Below are experts of layer 9 (counted from 0) of a mixture-of-experts language model. Rows are named gate (a neuron's input weights, with its number), up (a neuron's input weights, with its number), down (a neuron's output weights, with its number) and show model dimensions 128-255. Each number is 500 + 25 x the weight over its row's rms, rounded and kept within 0 to 999. Numbers have three digits each.
Before each expert's rows: "comes after" lists some tokens at least twice as common just before its tokens as in all text. This comes from a sample of Wikipedia text that the model never trained on. Tokens count by the router's weight.

# expert 23
comes after: " (", " ", "201", "202", "200", "°"
gate0:462538528501502451516508520529530531509499522502476454488529528507514472499493510462463521530483509500488540508496504460509528478507460454485476520511472516457562529494524521496529531476480469480499494532509508509538471482502484565504493461539499473529541480511449474488467551484484494486506524560495575505479491510551523516498493486514515515488499491514482490515522506497513505511477
up0:484485527518476489484491481542530499519494544509494475523529493516491491483484529449503487540482498480520479489492506467533500476494460434496479517506457477456537534519507498468480512489458464502493473544483485492531494493493528563502489525533495441532488509488471463484459509463519461474523527507445516479485474507546519510461500507497457512505502487473489459499501456455536479513500
down0:525491536510533519533495556515473469459496531502501509500541522490496513493527516545483499490502525560543482559485475501529486507483488485533503469515500455517482504496502493487539523498506535510532516534509527528494510525516519495494515546510510508436496530531503527523504503495514512515509518538482495505504464515484491471488536448476500508492461483422497520485509500522473553463532
gate1:510474489499498499500542461512520533504470491496462496458539524501529504529526484481524483522512494499478494493524464499529516504488529483526512462476523499505488498487488535524539539481539548459547493493488520516464477530499486500503470476511509478514501500477482506498503492502517505493502502522501471511466521528548483516507464506524504464485482505536451490518449500474511465449504
up1:490448550505508454542526486472508542523470493499471489517490494514493493491445476486485490544533494503488498496516477458508482495516509464485525464474536452461518494490538516478525480504520502483487535513495522518505507517510507527471476456491521511514495493501538497514517531493508517476495555519505491482471520483547502512503464513528517509489505517542498501455469556487512457490502
down1:456506534462531475482479448481455498540518486517515482468500540533514541544486461527501485483497510526491516514494492489477486462468534494467494499541494549533502502492472511502519530511498503470516440481495508515506517523502456517489529507490473452489553522462488477478477513509471515503467478489571537533471514525511527512469543506558495526548516467498483530480500485489495440522524
gate2:510486516460472531518479478513481538481480480500500503513516532475545493487461491469521477505458521518495494512513540493508490507536510416478472524483464553502532471467464477475493489491517477493489468507480486523493490502523433437477496491495507533506516494461506492483457481459476475496541486509486519476460499520416478475515504492518445479510514511503501502509549482511550479537501
up2:489491524468480538500485492524485548459475479501511535486502523498472504494445506470532466514443496505516534549482520526526484511507482480482477529506464563544526486455510497482450494512502503490485481490528486484487463494489483459464479483511516517511534485506479494489455493488511461522484486520448512486461543468453462515512518487520476506480481509524473491487533497514507480475481
down2:475505491521516493484436560489521526508544520519502512520509519542480536470484500494516542475491459506502515480501488495509469478501468451445512489491502513463506511453555492553501494536541488480501475499471519490492509484484488484551498500458530489483518454508482540485473496489478580465471524493547495461517473505497538490545520501506478444488450526472490510495505445452473497466530
gate3:528497480494479486461536512468511501502551506502552502546506476504460477481478524499504539496502501471511472542478474492503487507490498460507510544517503506496546492501491560505500503478493510487498468514527493485460502474511490486482477528505474498547532478513502492503493499466503504544528487543445471523488533480514511477511502466527499525489464504475552495574474461520490466473513
up3:503537489502499479514490473452500534516549493516525508498461482487483522490482536524542522496489481475512473467472491487482491488497503512509485510470506507482503464524523525527478487516462484538510509533478501529483493497481446481501484521502461498491512482508485505510520473532504482498501468503481494484483493450500462539482489476522519483496502539519472534533497461496510505482524
down3:520512510476500456534484465508459523531483511528474529481499496512458532493560495518516495532506489488505530483478488498494506481527517480481452490522503502498473550457484505475509495490511482485475535493499542465493488512490475488455550535451484470519508487491489441482445444501533528478496493498501497506474466478529529491468487510479525536505519491533531496506467512468532544483481

# expert 16
comes after: " |", " ", "|", ";", ":", " in"
gate0:494477513521475500499483473486519510490483526437458520568494518516524434509512494510507539496420482505479536513527486498502453536531488479427503519519539490495494460463485473499492451517532494523502465472478471466495527478460529479529480512487475497537477482492497489460480465493473479517497542497462527473548536447521504424516486510529506513494530512544541481470503516500511472516495
up0:547408499524504490486466458497511502512495539464515471556514504497512415524522473516475505528506499526527494502486488506506493533512471486439498539511571484543480501477492506482502505505522504476518469460482501463536513531468497494477466505474482477543470469499522482436510485511439479490507539497465498494557456455506512442536467493584526509488511481530558509496517511497507502553485
down0:488499522474483516499532519513515501482490488528478487499505486523531519489530469531496501500509500500524539500500551481500499480469515483503500504492462507514493526517520526433512481477537489484478485483495499459510499516517465509552516553485499418489539491490509536516527514494506505513468505466501491491477474505479470485531525495480498464486462514477513513539523474505487547483454
gate1:517470499477502534526473488497542446481523469450495492512546514498539488521472523448508505543520517523509492515516499461466518507454493475493517487498508520517526500529491523482500527486493457547518483530491509473454505466504509497487501498501500517498501550496490513518486447520527529503505510536525511495501521489475514472522458551509490545552491546549532533536505491503497517536504
up1:541517487497485499501489510493516508491521469492491491414508524499525481504472490494446504499513513512499529482467533460528530475472512500496498526498483500474546464509525488509501497520500491495484469531457510468504509483509439491515512518484483532479489488509478473507447472525488524494490503552524478508547534518508503472505525524527488506515499486501491532522441484458486527565489
down1:522491510479522480538485496495470493483489500527444534508471528511561525522544477488499494446510505465511508536467500515529481526543522491518524494476544484521502474514506494488514491485529532510454526507467515481507474514491472469490488492495484541512550451485537426558467513492553496477479482454531546509499475512497515478491485486460523547533489517503464522479509474482498501520522
gate2:510485519508479532507489499541521467547518487482459492474498512511511493498488456480521469509495466512480461481471479503437503496484508482439445519535503471507482523502517490490498486537496508459498538508487530547516481471489510503463505528477545499539502497469506473534462556522515512478479508520513496495528543527461504530534500501532490492521531495560497515525466556509483542525508
up2:492485494510507546471510506536473474552514510489467507456477531511504528485481454499496443504489462514492450463507485476466510495486527476457463529535462498527462557474539502498488497529505493452505550499486530544521492487464513529502519520444543509485480495474495456537461535507528491479493507540505500526508518519476490507519503513515478483534521519542484514548452548504507543495482
down2:494519512498524467492498476505505503492483485501505501552529466484480508512526454500501504487497496500518489507478499500468492497493465495521499485509506487501502546485484488492520509470470508526510520520509505485516464473492512479525554499482513494489526510499469531456515625504493483485507509510518534524513462519504508467455515515538492513499497534489540450486533491509487454501501
gate3:492495510519461538543519498513539525495467527505481403504480492521459496522474475459519522496494518525503478474469466489491529481499464473518484533506521507458536484454515503497529496535476510469514515549501550507482514488517483491475463503501496480511547505451488508495532519535484552493537496464471515531473474477533500458509498469529555487511568507505493486467463508513516492498468
up3:485502501513486531541541478483524554497485550504486440498451517511452481535475495466514495501492527513485482489508479463541524498514479470489509530506516486492527498473524502531494474491477516479517532557493502529490502497544510470504463516489516500481509482469510525501507501522500535466500482486476502535489471484528464450504485489509539470512530534489479472477483506500504474502468
down3:514505493513475508771501483543494499491511480508516525500513537509468503500502512488503487517522511492506499483507495511515483492511523432504500481537504493496502508491483501488487493464466476521505500463514494529489481507501517514508499539513554523534506500497489517481486418455494531508523494507496485510450515498532504486516484505498482521511516488515499503476509493477484502519477

# expert 22
comes after: " the", " a", " and", " an", "==", " his"
gate0:497466488486488489534506531454537492511521473476451482522471485497472495538486465492515512512528500495455470519528498518497470541456538479512491530487540452517496503481520506494487496485517466528499475537461521482545466513492459473487512467474469512488485493496470500503529539469516562466485515477475513552553478504535468508499489495537489528527496475479467484550516445521516467501513
up0:511475530503493498532532520463549503536508477502481491455471500488501501489499456491500497504496476468495466493496463503471440497519482492488467490473500464500478494468505504484454495490533503526484503481479491494521421497481522476479514462483491477490519489486459529510494515508495494533466498505521519592523505508508508526491476491530499488515512488536462522497512462507534523440528
down0:523542516479505491506511475468514522464508532511550496464493529474507524472492506488501500494504508483497453494485484491459531509555488491471520497463516499487488481490469506442498482488442495503492493495468514479521518556532529541520496501499477573523507493502527534452547525467472535495476506513495560482495496491454530534540522504533498476555547518474495509495517482506526501513510
gate1:463437508455489513495493533496510464469495502476498495543498542506505480485523531535533514510499548502456529508517495528480488490451495520485467465458494466545470484508482516541457543472524503508496521492515527514518531492474513499500499467461488551476520493473517540518519439470526512475470516481467486557516505532479495516486534523524490483504528508491496483491505485503463525534505
up1:450480497479508477463548532524480473459508486488498487510467519506520499478497523545519492524515512507472539532481468528445499555456495497530476508469478493533478471503499571523486552468511489529511538518478543527526526528502539490506489447449493531472523494478529523476488506479506528498460495460490526544522515545495519511520539504505519497508506486500509491512488480525486507560532
down1:507474490483506453503505523506496548465528466489517510495526495484477473483489481445520470497494447492515478483496508492518500514496467503499518480509545506518457509497490496478481529523496516538542513553523482472487470501451513525500483497488519514499524466552522477519517514536497495483515481504531523454504489563472492520508509513526511505512508492507549513504519523508482493497498
gate2:409494496517491483482508481542523507521495521518501489494534495572501493514519500529493471512489553469495504510494517510456483482441491500465541534490513494475461470524515480439516516464519517474530489497450512486520524477502498507511479510499478501516521515488443498560503441512458558509515487527519442538468497503477492477527513477533506503445532500484500487516479466545529535499507
up2:474479488481488533519479492515542504498521531524508493490514492535528489507490487514483489510478519471530525487491503510479479469470514495472512553484518506526429465508536514466496531488526503467516508485486513452508509443498515481528472475510501486491475512512458527527491504510464503501513502469511452502491514515485499486485475519538494478491503454510528459491482482484467523509535
down2:502475508495477499436537492487471545488472525531520518489498504464515511520484504507501493490518480550505532504486500482512476519489481510514504484502546524535476515468499482449499513494488475480531463468458491485499545487498507529476487526490509471503548512464481482517495492544450507517525511468495471513505516482455497474495501489469464498484537523450519483516492500520493530507510
gate3:482479444505484471477553475529473533511536478504484491506521506504462473502489505536468471541526551484539497461528486440497511472514485500475460453516520494483518488513528459512497507527510517497495452480496485513464510543493517502481491510498534513525522534501465503481478473470485496513466514476463479494516479504488492523538501503536528525510517469508483482461492477473472521528540
up3:493485500481515508479510530496466543517477485518486470495517519514462510498477504520452463536504505522487472486520465499508465504504473495490460493518512500515514457563512500511545483522492542483522475495513485460501502555483497524467480454458518449528495542462473474484490462476481527489481499471500459469511524516469504492491467489546481533511512444512464500466461464526505504495531
down3:462500461519536507484490464517528466483543543478499570517506479499507498482482527498535477504487534464476500492490476484546484518543527444486521487501476502499524497522497511462508478475485478513475510486529490543485521486512530513473486451496522482489505456503499468504502494505499509496504534452516491504504559516484504485505493493474516477486540526513502484496452446496469512510473

# expert 15
comes after: " of", ".", " to", " with", " for", " as"
gate0:534479502481554484521495535516488514517540534503525515486465488503478546506495489523531469459507505553507529521482481502506492531511542534477479526507544489522499505456513470460501488474515507487464511499478515481483545504505536519469497529521486531499520504490462519454481490489536520486499533511505488514476513513466521482526448495510484472471556464468515529504507481489506451505528
up0:530489489452508502495501526523496522494527520518509467511459473497464530533526486514496482440483469510499513501489465548505475501518547542512494491521539500494518523478530484440508512465489480478473484505498533499473555527510508509440512502515492504501504495474473501468503539521526506490481550509492458512476559500435533517492480522485499485456575499496488520497523467479479503474512
down0:462473508515491467540502512528443463479476483511530506497499472493444496535496481548457476482471484466462488492504503501474544515549511464485522546498481510536541488545494495479480492495468466491534546500511518512509523480462488472526547516518517520438496517477517488488462500500483498527472491494499503521518453510462491492500491486482513494534502531513528498499514515476466536496507
gate1:509541543458506574499498515493489484535522479467469459486484520507486497540492502469505471469531494482502471514498462492529502475513478506481443555485513526528499520518487496507547486479524535478510485505529488482489470477499526525446511526543512536536538475475541501460518484491507470488539499516499492479521425487544554527539511517499503488502437541492491506499516485522510501460429
up1:559531491432466530501486530514476494514513496483469456508531473539529543502472482473504537475483518518522494483488467497542510462484486493517475504467530514544542510477461534490510480491519510458505486525529491452474444485510514504461485526511490520515516504488518511494478488488483495478509517496510501485448496500544551529519509511456491494526466518511522469503536507548498511472486
down1:513537485466507452476511472488491550482470482461513472523483529529519566514466423456484501474513536476468469480515513558480510528516538497494473515482530493507490487517482521495501525493525465500526476468450495475483470497484460525492505491525515518529503514508496510492547518513449484526475509533479488496511489551529481496526536530501487481476520487523511504451470481463520502546479
gate2:509494547491493521463557460532552498549506509527499491495523510477461525521508479480472437506512511469476473501537523501527517499485471517458505484489548530501489495469502491518496493536472479471471501525547456486514527476463537491436487487479494475481541479480515500488482484495515454511468496487525492490530486525499467521537523504471515505510439528523497469475495482506502500479478
up2:509493510463517524485544456489524538507488491503508483520511532443471531500500501439468452500501502489523455515524492462507511506438496477466540549490545524465478504467496474499478468548495510492531501498497462483499517449482543498461498492487507455493510470466502508537493478472562451488471512422497487488525490503501454526517561500456509523501456513503521505455513485489522516499482
down2:487492511516466544505498514462485494550523525486504440516471518492538502516484474522513498494477521506478476458493494470505498530498487520517495517528523492504487507503516523529525493480522523506481543512539474513513495509509448484474508533556501494538469504518505482504493510496481527500510504481480467485513505486493521506555484496499471503489457521548484472444469467548516521503486
gate3:484523495483518482508493526495491464511492482515517536472482539549457498486501504510465527521455491478523522538507536489512515482497534519482505523466489483487491452536480497478501484500490552479507469502536525494521495485494496513470531497503496494515517480497507496547526481499514508524504502506492519519528505502507508461491489495506472544441511497473459486483535532551484530498479
up3:452563495471539494499478480512488465484468529502451541469519511538485471487533491474454514464499503444474502511470467508475504503508484488466500476484479458520500456560496457492497516531504483496528473508484565459487514477479492482487554509489540517453471497490502549500493500482476532528530555481485475530511481521518505489515444507501508523446527531477471545509500510498525503490433
down3:537505479536488496476489491505509468482518533539479510552492448494480497473489486485461473503510472507451493517453488491513497497502518482481488481493503486470525554522517526501471491510469485499501510529508504501496538487544473485456510538510500451507485499477466488444525516498516502468481547498483543494491457502542495506482552501449470503458478510521477522498492538528478474463523

# expert 20
comes after: "\n", ".\n\n", " |\n", ")\n", " |\n\n", "\n\n"
gate0:511491504540458480515532506491532504497444498489497475467444501498476520514490557521454500508466538490542475509487483515482497501481486500477507497511481484485504514494524471503538473500444489504498481508531565487554506488495502464525495486500484510467508518498484475545505447442482515529498513529481533496473477506493532528487493448508502462492495496535487460496511518426501499471521
up0:528535487516482484547571502491508488494465546451514478495430509498517530483469509527509506529466511487477463534497484486495495511465502533474532478504453469506493545520503522450532492511502510532521465542493507503519512526489502472546497432468473525516499520481470521502487501461495524461519484519459558510474459437513510477454549518503470508485463476535489479479505548414486485469487
down0:493498539488544502483497532456523524482490492515510482486516461566530513511489509504496533437450472475502480493490545527502529498535452493469541462536489480475500449546502491514466512516514493491477524493502506493502487485494478511506485475496475492473479487487463489504521518516508494490527517477511507492474493518507470499455526488528526497471491534463484488506519443488538462479520
gate1:533505492503485473499504483504525491506500498476491484526495528506554512506496515475497521511461530531519465509506484467474481465517487466516447458479488479496469449546517499495494505445500510470476437493483415489484512511487509526518500543448476532490488503522504496525517465479461460538467428496478524527488534467521524439539503489513495503481477519496502492476446499561448521532479
up1:493497497468514484474473503480472510543508499474489521506469508501505512508501518489495527535484506533478458544524482499484500499524484512498465475514531496525446492562505495464489482451494515501479477458467436481488490544502496510487511523470471514507449493529511486473521447449510480486480481519464526521534509448524507461515507453503495487491436473519501481495457538528505507549498
down1:496482489499501523500499501454495470477527519508470524509565487489512509503536572547517507503515465443519483520513513501461539527486539484515469507512492507474524481470503475453499522532509529488472504497485524486473473508498475520518544503493469469517530495476493504495494484439486501461488478510485467521478520501525474484482484538485457536470517512469503459490479526541532516507471
gate2:467525481485490516559505509467530479502505508469506513518504528511505487522509497533515483537521502484508525531518492496500500519508474485512523510487515500461472485546561530494500504551497454529523514478534509488534517479497554532541509447509438538510545483506475564506523528485485489470471472545499499545492521494480497509475525560519513530486496535515514515481498477494426493457519
up2:461541475517486514571528525503515495468513510474489532529474516529511442501505488528508477518526501488509522525503509484478481531498486486507517518507501495460493510523533530486501506546491513511505492475488526507550520461496535540530517491491471518506522518491477572491524548477473510463521482518490493538459478521509527482483494522523484493478497539500506508524506463489469481461487
down2:515512513511495469512472488506490484480490516507516497502507514493492508485497469485447479522469539478465499518506478482533516495525547514481520463474530480513536466558494512509461447467496501493554477453443499463517483494526475515503478513478565482491538480499508539489487513519492444531484529516504501506504524471526498489512491442496495526475481486491510493458506490493525462499498
gate3:528485516497520445528459498529476453474484516486504504543512533518485451519469507498518521530534488479503481480487501509442490503507537497516472478480479473522518503551502485557532518493483484476480512477491445495515463491518489504527479482505499491518478472467521502507550476474534483482507480506469490497497484481496487477500508521545513483466492463525523508492531466488492536514527
up3:510479513490534449485505464506488481487502537464486525499500498527539476487493502503514520506498493464524480505486483501460481506487495493496504483505520516494501467509508504549515505508462502479464490466526477522516488472515483501526498442523488536521466492471511483519522528520569499539499484499455478541468478490491492504542464525523536530488483482538516519483500478527487486543512
down3:501532507480540500507504498526478503523499488534521492522506464480478545495507473519512527501487507499482512482501466529457449500469480480529488499516444489493513471474510522485521434484528507533527530504474488495566486485494498480521546500456489514505527513462511517518508507482474540464527479491514496469486516512488523494451449475493533524496491566504509504552496491471471509559540

# expert 17
comes after: "-", "201", "200", "202", "–", ":"
gate0:489474472520519501502503504533506469484513531483517484512520480489494452438472517494459480510500546511516483522483484484516516465522465490484456513498499503489502499510488495525541513494500508445505518521483471498539480506466443542465523523492543492485476516478483496512488515499489469483586480492503484530482507489529517519465476500525488504482436503512507528502556449560563453529498
up0:473485486498534511496463500515512493428510523500501485564507480485545455480482494506496499486456539513510490531492510494514526479497504471492482517505527544522528502485494498483516511499505505494525534485495468523518479519487490544455539536512526503499500537501521486494533508494497487508541487507485483490530515479522483485479485489478504518491490542499471518502543460522578455545468
down0:517479507475449495481531539426464478530500482469511484509492493511500489476529496505467500491468456517493507521460502452476510512517529496530518488514488535486505472502492528481495529496510519479510511554498486466505538507467452508540499528491513453504496544461465491514484538474514468503521552565534494474535508474526472438497497471505538507477477516508505544551497515473476466503497
gate1:513495511501479487493479459502479483522496514560506553522453502523486538495456500511506464475520482499479507493490496437510531519452486505529513516472527503504491528508531505478495544525464502497525528539485533489476511537490485486534536518530504472529524525460473507520560488508516556451520465503456490503511514502462489507552526467509510477459522490525471493484501471424502517530548
up1:504517487499463465512504521505495470518496526524480537522477484528493484489449482515485496505562548484483502521488478525512483515467455499526447557482503529542498541504478511497478524496453532496520491525489531484498466514457486492532498515534510483524500536485487507467537500507504543471513460534485525523485505487467468530522519470485533517486510507526555489549485470433495500512540
down1:518517513500501533524475502471471531480515498528489514487474471482456518489489465489515529530536445514510500520540517497511495516521538487446472469476577543474476457492537511491534480486505499522526519467487516501524484497509512438506534511525516496518491471494508497515522537489552533479477468489457530535473562509463483488460498513498430491552520562513514510482492489505498489524495
gate2:530521487468523477487515487558503502481454475496483510499470490526507513458525482470548473525497513491512502488484480521523461494448505497489509474525477465480493528550544583496489491510513511480492472517512489523474529480509522496443515502456510520511488512491443528518487526495466525514508519491511486516468528487497501428534483479518503491519476506506533480481502502476487515469473
up2:495554486448511527483499517502549520477433453491488507497479496511503533467512489484512476556478497485493514470474511541521483499457517480483466483554529501503475504518521569490500494474515519448505486502518466512454503475547507511446538487435511522524477495498446507525483515477480483524476514544511498491480489449482525458523456484526508502538507524495474472496474487453510523459500
down2:500539479468461531488522506523474529513535482454503544483487536478497522503484496526476481531463506488506520492523484497489502497516495523493516508485489466488501499469476518520493478512530492557495488513520483511503503489538460470498502471470508483497448527494489525488505555511522533501454492516549441495551523511476491504567506545512510450491515456483527506513524519544487533503515
gate3:502505486510492527534469502515485477491480498485481507477518524511502525500485518528489544519548509523498486512510477533551487532520507480518467462512524516503525492512491445511477524532523511523509527576452465553493472517489488504480517497492526487494502459484455501430497492507511479491473517513485506475459466500528474485473553493506548476489473523542466545500502531504486507494494
up3:528467476523495503526510503516495492478478522498524485500487476540488545482448475515491524533534503515508535485442503487511471559521530501517442515516523519542543479521539456503468511507516476539515502512490534501570495503477515484497476513508494568418511474479520464446521482489510444478485476492477485479477492512484478461470513531509479443461480505552495482475510519501477497495488
down3:509519513419512447491495507504473479495487460557557466476529514500522502488538488482495561548518518478495526499495496473509486493469481487465482526506478522506537459528509525501519481447528551514515509481524525494504515484495507513491486501490465428481521517512528460516502464500509549498520468495474498499469500489443498493536489484471475525470521482528500498513516513476531463537522

# expert 18
comes after: ",", ".", " The", " that", " where", "The"
gate0:501532495477518509489469472516459575495512484481490486537467528499485500516493545510528555504533471487504512505493476531459521514495522511489475501514438536452486479515501516480525521467487489496487516469503508521516506496515451485489455453484524464511497481477489507523476461475479453516497496543543519537460504495549496530485488513539488493471479479471480508464521450462480467533516
up0:504473493514502508517488515509493561508492487495518499531479515522459485519478525511516532506507480486513461485476486490452511483497526489516460467516439530430500518556504509496486493482486484495494513455487524500480494484493478481488478462488552475533504485501498534525472469460476463479506524525528525533456510488518493502486484539518514484471467489458464474456507443469504423538531
down0:529499516507506508544511506537464539454462501491510491480528497503471510488469545512478494525505492502483527490499526516500473472468499486474443483508499469530544512473523508506534466496492482489480472524516511509520473504516506526445488493498482466529501519516502514515474523469494499481519491519505475463503525512513502504490496552528510446482540494513471497499524526499516512494525
gate1:500498496535515554450507482471499532486450480485511457525506490475496500483488477520466532504523453477475470483516500495504506560479503520533486536501484532454492489460493491482526490502522557443496448474493452517499528504446503493519514462555507498496503520530495479527468531508541520531497475503513502514465456514544493523437466531527504487511468496527522469488490487521508527508560
up1:488523486469527563455498494490461513507489470446558498479477548518499500493491453499491486513493488523525491507517429487486508541487521483512517496500514544455525505507507485520530478543476504468486478506483486474498486514478518526551537465537475501525523519527502491475493458528516544517533487484506495598466466495509535521425492531530477448502490478530535468497503479502500490509519
down1:546529529505516516504491523458459510467536472500528509480488505538468508522471531509533508506527501529499466497508524512486484514492501498501481503512436548475518500507507516522541477494556477484518480515522483483535462475510487505503513515469476508528507487522479518525525527539497564498524500455500517511492523492461542451516516499494484463557549545510543499483497508476497499495515
gate2:464497483478495519490500531512506490488479478512496519495516491511522466513472489504476504485498461470437525517500466534482466495517456479522486507533542492512470504524520519482463547461524518498480461554531500479464503501527455474486486487510516482503476482483479483459498499461485494513485469452551523524512472492531498525492522500513484498519476510517473500488488494541465571502478
up2:480474488474528487468456508487511488507499462499516499469485486505481481517451462496499488486445512501452466530491475527520515508474517469498528517497563495507497517506556492506479519490479534453454484542527540494513485509520511502494532513511495478483488472480508488494536467443461481474477444485556512528498490487499538500529528523469474482551482506530466516475495513519461549522500
down2:424490514517551553524500501466521511474472451512501504507530546501472535506500527546517510477500540508503490480493514512527510485475558478512465488480542511553510511546485481478498510439450513513497494515491509528492470470523526508478526533513526513476505529507508510545528535488501510477505535522529553515529528489513493507484512471518520501475442523494498482452514490506508493489530
gate3:530553497502541506447471476489525550488484462484487486534511502534511482524473449472499522518445519490518515494457536482568496485478496486548484500490527477479522513529523478503478507462530515468535497526531529501554479525470493490503465518497478491498519487488538490463460495468494493462459488468511517543451518495504499507475500457488436504491448509453506454496490470414541494452517
up3:524535496515486504463486498515518547469480493484469488507460525555476478531466436459475492506517550468530545480475492524519522486427511477565485478481502491526504511549490487506448474484510512482517513507545473482512516535481486507500482521519480506490520501503517480422500463455494448466530463471478527503448497491496498506497496451527447533531497510461511441506496512426529443490506
down3:497519519500460499492496501513545493508517522526488479485512523506482455477534497486498502473526500481466461505550457521484488470486479461506497525487452484484478541477496509492495475525513475474521457460482533515515465452565483500537535483487510469520514540522465540544497459509501580516527455541510519505526526552449500518506506506525524484474489527502473508531488493519449532526517

# expert 13
comes after: " ", ".", "–", " $", "°", "100"
gate0:467466518482522479534480482521508524513494462505473454470494478478494478502507544507485492510503509476485497482474486499484500456484506486524509502548552502494526452476531532493488467506436524464495484500476513506519547490492493460512469499515498484526499540505504494470506477489478505531527447542480518546465526516545451530522493531480469517474533526501512550517499496521492454534535
up0:470472493492501498473509445499503520513498503491502491489500458450505500505544516458499514521475470502486532498481504489497536449493506500520485530550536497487511468496466538511508460481488469463509448475507482497502533522505450478523484475482520480505553462509471485488463487511478515488500481488516486558439553492519508518505519521466474517497524484471508501518528506531508509529519
down0:506557491500493451509507452485484462548527458515511478501499526520527510532488496498482528509485494520492497485496553502483481463514519431475529525485528502519513492483485501502482508506484509441495481428520467475491491521501478486527500499491530474500525501489487544511516474503485526545501506490494544465503514472492462498494476521511479506507542524501513482492474484527526504522489
gate1:546489496459496494496484502543475457507493545494525505496528479491499509529504533557499516522508458493525514530521513510498505501475509495549460478449510557501470500492477526531504461515511524484515500483539529505500445553530445556503455485482499471505500507498484444525508514477521545499500523472489487475512546542499540506477515510541542433514512527528489501458492486459506508523488
up1:502468519479504467495458467522494482519502510541497505487475515495490530524502550548516509485523488522524525480541501452517472492511502501528456537432527580493458511490502540509534476496472464518505500477527498531502455586538485503496479500474480466486529478476485455520472516529498515534524508438480502484473534513483526504461522458522531444496461513515487513492480483448520453505483
down1:527473491494488502510504515467512454513504518543513521474483532492531503486501450480454489515477467520491505495493486466481523505486526485492512506481539475505504499512533510513493509490488521511497535480512487469461517563464472491546465513522519556515479525493482511464518512540495538484514480486518491488505506517521518467460494502495489480495507537468481508495516472521537522483545
gate2:473489481492507534504491529452489447527499436487470522473493504489461508525461518496510496514517506514545534587540512475489493548495507529574529540486499426475504476456463502470536469507506497452516479498479503475503501505493522481524486504476463513527506501470480487458505511521499527509510487537503525534462487491532518536491514511491504496533462463519489475446523500544481475512517
up2:500493493551513502483513538483501490460530478477475518476504484507486509502467494518482509506531489507510560512487443491511474493519521509545498466469512473493475497474492495493552486495490470480521490467503495470515498463516495488505511510459457469509483480488521468494487466546498475500501478567499504503490479493517533534458483525481503485538497547518472477474501509485464456536518
down2:528434504525487432489506535535518501478536504526427525510507495483505512488495540486527506493516476495472567465502480486532515528466526501492549495519474521512529453509522504544519501460547493498492498510489514580484509475521518522526484496498540449479467467513485488498516481504481529476463471494469485512496488525513502462496503489470540512508530502513499473461472514453483510479477
gate3:487528502453530542514503468557490549517538511515484508494499517511533538506525477502482494506510509465500459518494490499520483468506521455508466500475503495499518488448512486481523534516510488489481522469472499451532498546541494515513478485534532490515504465504509474499506513519497510500481501540484483562507475478495519488481507553509503486478517466532512455515521465487450497457513
up3:529550495483507493536506477565564518534523519465481497467481517501555524464538490481487467510491484490535493504502511499551495469518506448497492511481517507514503493473488490484514511497467502509491515468478527501535539511515481529498515521475541467502514470484544460483528513495519554493496492519483490554493476453492505492455465488467528502475525507507489444533503496491479482469476
down3:512515491474560471507469500497491509515466512477498481503484516455534485497493512470443479501478523470496547503452562495455499482461544481502542513510506491541509535512537490517466526487507494533530506480481489507516482442476516497463548531463500448467506539515541492501530468509505448493480502503491522477485468498524528489489526497496492482537511479478478475480470469491505526483510